Experts of a small language model.
Size: width 128, vocabulary 1315.
Experts: 16 experts in each of 7 layers, 64 SwiGLU neurons an expert, 2 picks a token, a sigmoid router.
Training: a variant of Adam for the experts, 259M tokens, 7889 steps.
Below are experts of layer 2 (counted from 0) of a mixture-of-experts language model. Rows are named router (the router's row for the expert), gate (a neuron's input weights, with its number), up (a neuron's input weights, with its number), down (a neuron's output weights, with its number) and show model dimensions 0-127. Each number is 128 + 32 x the weight over its row's rms, rounded and kept within 0 to 255.
After each expert's rows: "comes before" lists some tokens at least twice as common just after its tokens as in all text. This comes from a sample of Wikipedia text that the model never trained on. Tokens count by the router's weight.

# expert 14
router [ 96 202 162 134 114 164 161 124 147  82 168 145  98  82 167 163 125 106 120 139 130 103  95 124 152 210  93 118 143 117  81 100  93 116 167 126 123 137 118 106 127 108 148 126 160 144 141  86 107 176 156 148 140  92 103  87 121 152 175 131 141  98 145 131 106 145 175 158 156 108 116 179 136 142 170 155  88  72 119 148  82  95 177 191  93 134 140 169 151 138 112 138 120 134  93 134 117 105 107 158 110  93 139  95 181  79  98  99 215  64 125 101  81 203  94 118 123 110 117 152  56 110 130  82 121 110 181  96]
gate0 [183  78 142 157 117 150 165  80 106 124 159 148 148 158 174 115 129 185 162 154  82 170 135 123  77 156 158 171  97 102  61 127 150 100 124 108 120  96 123 178 162  70 161 115 115 113  95 102  98 169 111 151 158 118  74 127 144 110  81 105 147 138 174  96 105 115 120 124  73 155 127  93  78 151 145 108 178 153 151 104 142 158  51 116 128 109 158 116  83 157 162  99  91 133 107 125  88 110  80 143 106 152 125  71  96 108 103  96 127  95  59  96 153  89 114  88  89 103 164 155 202 105 156 181 113 148 131 118]
up0 [ 93 156 134 124 106 128 154 106 106 146 156  94  97  73 126 144 104  70 126 108 188 159  82 119 130 116 171 187 111 110 201 127 142 135 104 146 150 142 105 128  72 126  67  92 115 111 152 149 110 125 210 195 148 141 189  95 112 137 138 120  79 113  51 117 173 176 144  96 142 103 178  94 111 136 108 102 157 113 123 147 153 123 169  57  94 120 129 128 125 143 163 156 123 119 178  93 135 150 206 100 164 126 153 156 158 116 151 134  90 163 136 137 142 204 135 110 133 176 141 134  87 180 117 123 164  81  97 133]
down0 [ 73 180 104 113 141  97 102 153 171 185 106  63 129  64 110 174 150 137 144 130  95 152 105 140 109 170 116  88 147  84 124  99 122 153 115  95 129 175 203 115 150 157 144 100 133 134 107 174 122  97 127 142 107 116 101 128 175 170 151 165 118 127  91 187 160 135 155 132 148 148 109 159 177  75  86 110 120 130 153 169 151 103 184 170 179 107 169 140 178  62 167 166 159 107 119 142  89 169 120  62 126 121 148 110 198 112 112 171 118 152 136 150 130 156 105 128 117  71 124  61 149 138 113  96 184 139 110 125]
comes before: "-", "\n", "|", "′", "ol", "eral"

# expert 5
router [ 93 151 114  78 115 200 133 143 122  68 175 128 118  98 168 185 184 143 156 134  58 132  99 174 135 163  86 121 161  62 152 148  93  76  99 110 102 141 185 132 197 105 112 136 111 134 145  93 110 195 156 104 164 155 108 129 157  67 168 125 146 110 135 138  85 127 161 162 117  76 141 164 121 128 139 173 120 105  96  92  70 115 160 172 154 148 132 182 153 136  99 159 105 155 102 191 132 120  84 134 160 128  93 110 120 135  75  90 167 127  90 121 112 120 118 109 119  96 144 167 110 127  87 102  65 118 134 153]
gate8 [119 165 124 120 170 137  51 119 133  86  83 132  87  79 171 141 127 179 158 152 157 149 175 201 184 129  51 169 155 143  78 150 107 145  95 145  86 122 122 107  96 112 134 100 167 131 157 126 148 148 177 152 122 132 132  64 176  81  95 108  80 125 140  83 129 143 133  98 154  99 146  73 114 153 133 116 160  83  87 110  66 164 148 140 100 114 131 134 135 127 141  97  90 107 165 147  82  87 167 107 129 132  91 167  70 132  82 138 105 106  91 121 158 130 132 142  87 156 176 132  82 189 105 108 163 180 124 132]
up8 [ 96 134  97 136 133 126 120 179 131  92 173 185 138 175 148  57 163 151 130 167 144 123 165 148 107 123 134  82 165 119 173  85 126 106 140  57 112 129 110 169 134 122 118 156 124 149  87 151 183 123  96 213 153 182 143 193 104 114 147 114 132  55 138 169 143 107  76 150 117 133 139 152 123 107  58  66 145  90 172 144 127  58  73 122 161 115 107 144  89 124 130 101 126 105 159 118 153 155 128 116  84 105 109  94 161 181 156 105 160 165 147 125 200 149  84  95 153 127 152 134 111 104 168 163 119 141 140 121]
down8 [ 79 153 183 144 158 148  90 148 112 127  70 167 102 159 158 164 107 130 151 122  95  70 138 123 155 169 120 112 150  92 140 162 161 112 144 162 108 124 133  98 106 139 130 166 131 177 119 156 193 190 160 128 147  60 162 102 115  78  98 150 148 143 178 109 112  75 108 124  91  84 132 115 180 128 174 180 139 191 165 145 128 163 149 185 103  86 133 122 175 118 136 141 131 118 135 131 120 131 149 103 100 134 144 118  80  70 156 118 168 162 115 151 126 173  98 108 144 146  94 130 128 158 113  42 133 219  84 173]
comes before: "0", "9", "8", "5", "6", "7"

# expert 2
router [115 199 135 107 111 165 101 138 162  89 173  75  66  99 110 135 163 116 129  95 118 127 137 164 180 186  87 130 166  54 152 128 103  74 172 132 136 147 174 129 178  83 119 141 122 144 136 121  86 178 134 152 163 140  94 133 131 112 129 131 134  83 102 150  84  99  98 166 103  42 123 171  92 141 160 160 115 112  87 115 124 120 156 131 151 136 141 201 116 106  86 169 104 150 105 178 148  99  98 118  91 106 132 163 187 109  96  80 171 135  72 137  78 125 100 117 125  79 130 149 100 107  97 103  74 128 165 106]
gate61 [127 143  91  80 148 114 149 171 102 116 156  80 143  75 170 132 186  85  83 102 132 143  99 123 154 126 128 119 167 107 121 158  80 121 103 155 184 141  92 138  98  63 145 106  73 167 104 198 133 162 128 148 100 101 144 128  83 124 124  87 134  65 171 138 113 122 120 132 124 128 148 162 110 125 155  96 133 154  77 130 116 111 151 120  90 127 115 109 143   7  78 146 100  82  92 154 122 130 121  72 109 111 153 140  95 120  68  97 141 152 142  63  79 161  70 101 181 146 148 154 145 168 143 103 122 123 164 168]
up61 [112  98  82  61  88  98 129 141 167 124 138 130  75 115 161 129 157 122 194 149 175 148  98  92 185  80 174 112 120 154 126 164  98 158 124 134 115 133  75 138 109  87 120 104 145 191 124 154 118 128 153 121 140 105 110 126  90 133 110 119 133  98 121 184 131 102 105 161 122 160 162 151 128 124  54 108 155 200 138  98 191 121 180 130 136  96 177 129 114 104  98 146  95 103 133 122  79 145  82  96 105 155 111  76 122 162 117 130 107 172 201  80 159 170  89  79 160 151 111 155 178 130 168 159 132 107 136 206]
down61 [ 89  70 148 118 143 105  81 137 117 111  42 147 131 141 136 160 115 151 178 176 113  73 139 123 112  82 142  91 148 143 118 177  94 137 152 135 125  59 116 118  81 137 110 146 129  71 145 100 113  48 170 103 102 171 130 121 131 147 134 161 134 157  98 177 147 173  98 108 150 133 122 140 152  69  64 140 123 185 199 166 149 163 109 126 111 111 125 104 167 169 149  85 171 114 151  82 134 110 164 150 136 151 138  97 144 104 218 147  67 126 117 118 189 113  87 118  94 182 115 139 156 134 123 111 137 126  90 117]
comes before: " |", ",", "8", "9", "7", "."

# expert 12
router [126 131  98 101 117 125  96 145 193 127 165  90 113 139  97 141 168 127 135 172 152 160 107 151 156 133 119 127 163 111 184  98 114 121 154 139 117 126 218 198 147  85  81 144 154 184 122 102  97 155 131 110 141 149 103 165 125  65 119 112 156  90 144 157  73 149  99 148 124 102 136 147 103  97 160 134 152 101  58  77 145 110 190 121 139 162  89 183 141 143 105 143  77 100  96 184 126 136  46 136  83 153  85 192 148 136  68  67 152 189 124 130 116 117 110 142 136  98 149 116 104 135 134 119  89 168 147 157]
gate8 [151 140 152 102 160 150  74 126 119  85 105 126 136 164 159 103  87 162 166 201 158 175 163 136 115  75 112 146 148 132 100 146 134 174 109 150  92  36 109  84  66 111 139  50 163  92 120  98 102 106 143 130  93  92 159  77 183 110 133 119 161 112 178  93 110 140 108  88 104 133 110  45 104 179 127 172 136 105  96 127  91 146 151 103 106  97  68 138 132 134 118 105  71 127 136 108  93 118  90 118 111 128  94  78  76 125 114 113  82 154  68 119 137  68  94 135 103 148 156 152 112 129 124 131 117 127 139 170]
up8 [120  92 113  83 121 171 155 201 156 103 194 165 131 119 109 129 139 142 151  87 132 127  92 135 100 142 138 102 174 149 194  67 130 116 125  88 154 135 109 123 139 106 106 122 146 175 126 117 167 106  81 173 171 161 119 193  76 152 112  78 124  74 123 134 129 123 168 143 121 101 147 139  37 143  67 125 111  63 156  64 119 132  72 103 142 140 118  97 108 109  79 154 129 162 126 134 174 158  46 117  50 123 150 138 111 132 110 117 141 110 115 126 181 128  79 115 127 152 155 170  71 148 141 150 111 130 116 155]
down8 [126 172 174 137 121 151 147 116 121 106  87 162 104 142 202 127 114 127 179 131 110  58 164 143 167 153 120 159  89 151 122 133 174 102 143 197 113 125 126 138 125 175 125 212  77 123 166 109 173 109 136 109 154 130 162  67 102  90 102 114 129 177 115 134 140 114 133 223 117 113 154 102 115 111 112 121 139 130 181 118 186 111 188 101 157  86 169 146 121 115 153 142 165 145 167 141 153 121 134 110 134 141  83 151 100 136 141 111 163 189  97 128 129 167 133 145 149 144 101 100 137 145  83  34 116 198  80 139]
comes before: " ", "==", "-", "2", "The", "==="

# expert 8
router [124 194 145 149 152 173 143 146 157  77 140 122 116  94 189 112 123  80 118 118  79  93 122 135 126 188  73 111 132 137 119 138  92 109 133 135 101  86 113  96 115 113 129  79 110 152 160 136  94 154 109 139 156 115  66 117 158 121 192 145 137  44 169 150 132 130 180 148 180 107  71 213 183 172 152 151  86  99 130 174 113 104 189 131 158 142 130 170 121 131 142 151 103 132 129 166 145 129 123 103 105 112 136  81 102 137  84 107 219  81 136 133 116 176 129 130 149  71  97 124  89  98 109 112  95 110 160 108]
gate2 [118 129 138 149 117  88 191 150 111  82 163 127  79 147 166 128 124 104 101 120  76 149  89 170 139 186 109 101  99  94 103 113  99 121  43 114 143  91 104 105 190 113 142 110 203  78 107  90 121  87 177 153 143 131  98 144 152  65 101 166 158 155 157 150 111 176 126 127 100 138 143  97 169 141 118 156 124  80 109 162 127  56 140 155 146 174 184 143 128  94 156 161 164  89 118 134 118 183 128 113 154 156 173 140 130 118  68 121 130 140 151 147 192 142 112  87  89 107  84 169  99 150 127 110  68 123 146 167]
up2 [140 153  89 144 140  99 101 155 142  88 137  62 117 168 167 115 117 159  95 134 124 151 127  78 117 190 122 150 134 108  87 159 134 147  77 117  63 102 130  32  87 141 116 176 145  84  95 111 108 107 175 186 130 119 123 141 154 124 133 219 111 141 136  82  73 125 161 120 133 140  38 127 146 143 140  96  73 141 134 152 132 135 104 112 113 111 112 106 108 147 104 177  91 185  83  99  76 119 145 117 141 119  88 121 113 111 122 161 155 112  69 112  99 130 178 192 111 134 138 154  49 104 100 142 113 124 100 138]
down2 [163 136 134 195 139 129 107 133 111 141 168 105 118 132 155 112  85 133 189 103 110 108 145 164 127 111 133 123  89  83  73  62 137 148 102 124 162  89 122 139 150 143 117 216 113 145 108 170 127 155 131 180 148 162 125 178 124  82 145 158 154 114 127 100 124 182  89 146  91 121  79  69 108  51 133 107 187 106 134 127 151  86 139 147 153 117 135 104 207 150 150 110 106  95 142  63 199  76 116 129 123 129 120 129 119 128  77 176 165 151 163 153 114  60 172 168  99  99 105 150 142 152 169 131 144 110 163 161]
comes before: "\n", "-", " The", " He", "|", " In"

# expert 7
router [117 161 130 137 155 163 137 126 153 145 205 105  97  81 151 144 195 131 120  93 120 125 112 147 140 146 122 126 209  89 134 123 120 107 122 104 139 156 187 105 138 111  99 119  73 108 160 111  78 165 143 159 165 126 111 137 130 119 138 116 181  80 131  86  85 118 136 191 130 104 144 157  59 146 152 109 185  94  69 140 116 150 118 123 143 138 114 198 158 130 176 135 167  70  91 156 131 147  85 122 159 142 114 153 137 147  76  63 143 104 121 144 129 127  96 120 170 102 145 102  84 171  96  62  48 156 178  96]
gate2 [ 95 130 145 136  94 132 171 134 168 115 212 122  98 146 172 181 132 111 128 104 127  92 126 120  88 122 129  88 124  44 131  74  98 141  74 117 123 151 128 181 151 120 115  99 150 114 103 134 127 130 176 164 161 171  94 168 110 135  93  96 127 107 126 159  98  89 186 191  71 165 182  94 151 174 149 133 126 111  86 125 142  60 135  99 111 144 134 130 113 104 190 203 176  90 167 139 141 151 112 128 135 143 134 132 130 101 102 107 124 110 173 172 217 122 113  90 158 108 165 105 130 154 124 138  52 134 126 129]
up2 [150 138  58 130 139 167  78 121 155 179 134 149  79  99 130 113 128 142 152 206 146 163 106 109  97 100 121 190 129 124  80 122 124 180 155 155  81 110 172  64  75 129 129 136 142 178  74 161 159 156 186 149 116 122  78 123 147 128 219  95 163 134 140  98 122 134 145 123 154  97  99  82 135 108 119 156 173 130 160 135 133 140 122 107 107 134 101 106 158 149 141 186  94 174  82  98 149  96 127 102 129 149 108 134 148 143 121 141 162  71  77  90 109  95 112 179 135 120  92 126 113 157 158 172 147 143  41  94]
down2 [125 116 137 167 173 105 138 134  83 140 164 121 150 116 188 147  91 130 150 146 129 124  94 131 108 156 130 137 115 107  77 124 109 151 131 184 169 166 123 214 113 158 171 183 150 153 123 125 143 131  82 129 122 172  78 129 104 163 143 142 155  28  61  61 108 144 136 131 110 113  98 141 144  79 105 150 164 132 123 159 132  84 105  98 174 122 122 111 178  91 144  73 115 111 164  73 119  93  90 118 145 189  74 118 119 174 142 170 158  97 111 139 138  82  59  59 113 104 144 128 120  83 103 136 147 133 142  96]
comes before: "9", "0", " the", "8", "ric", "ence"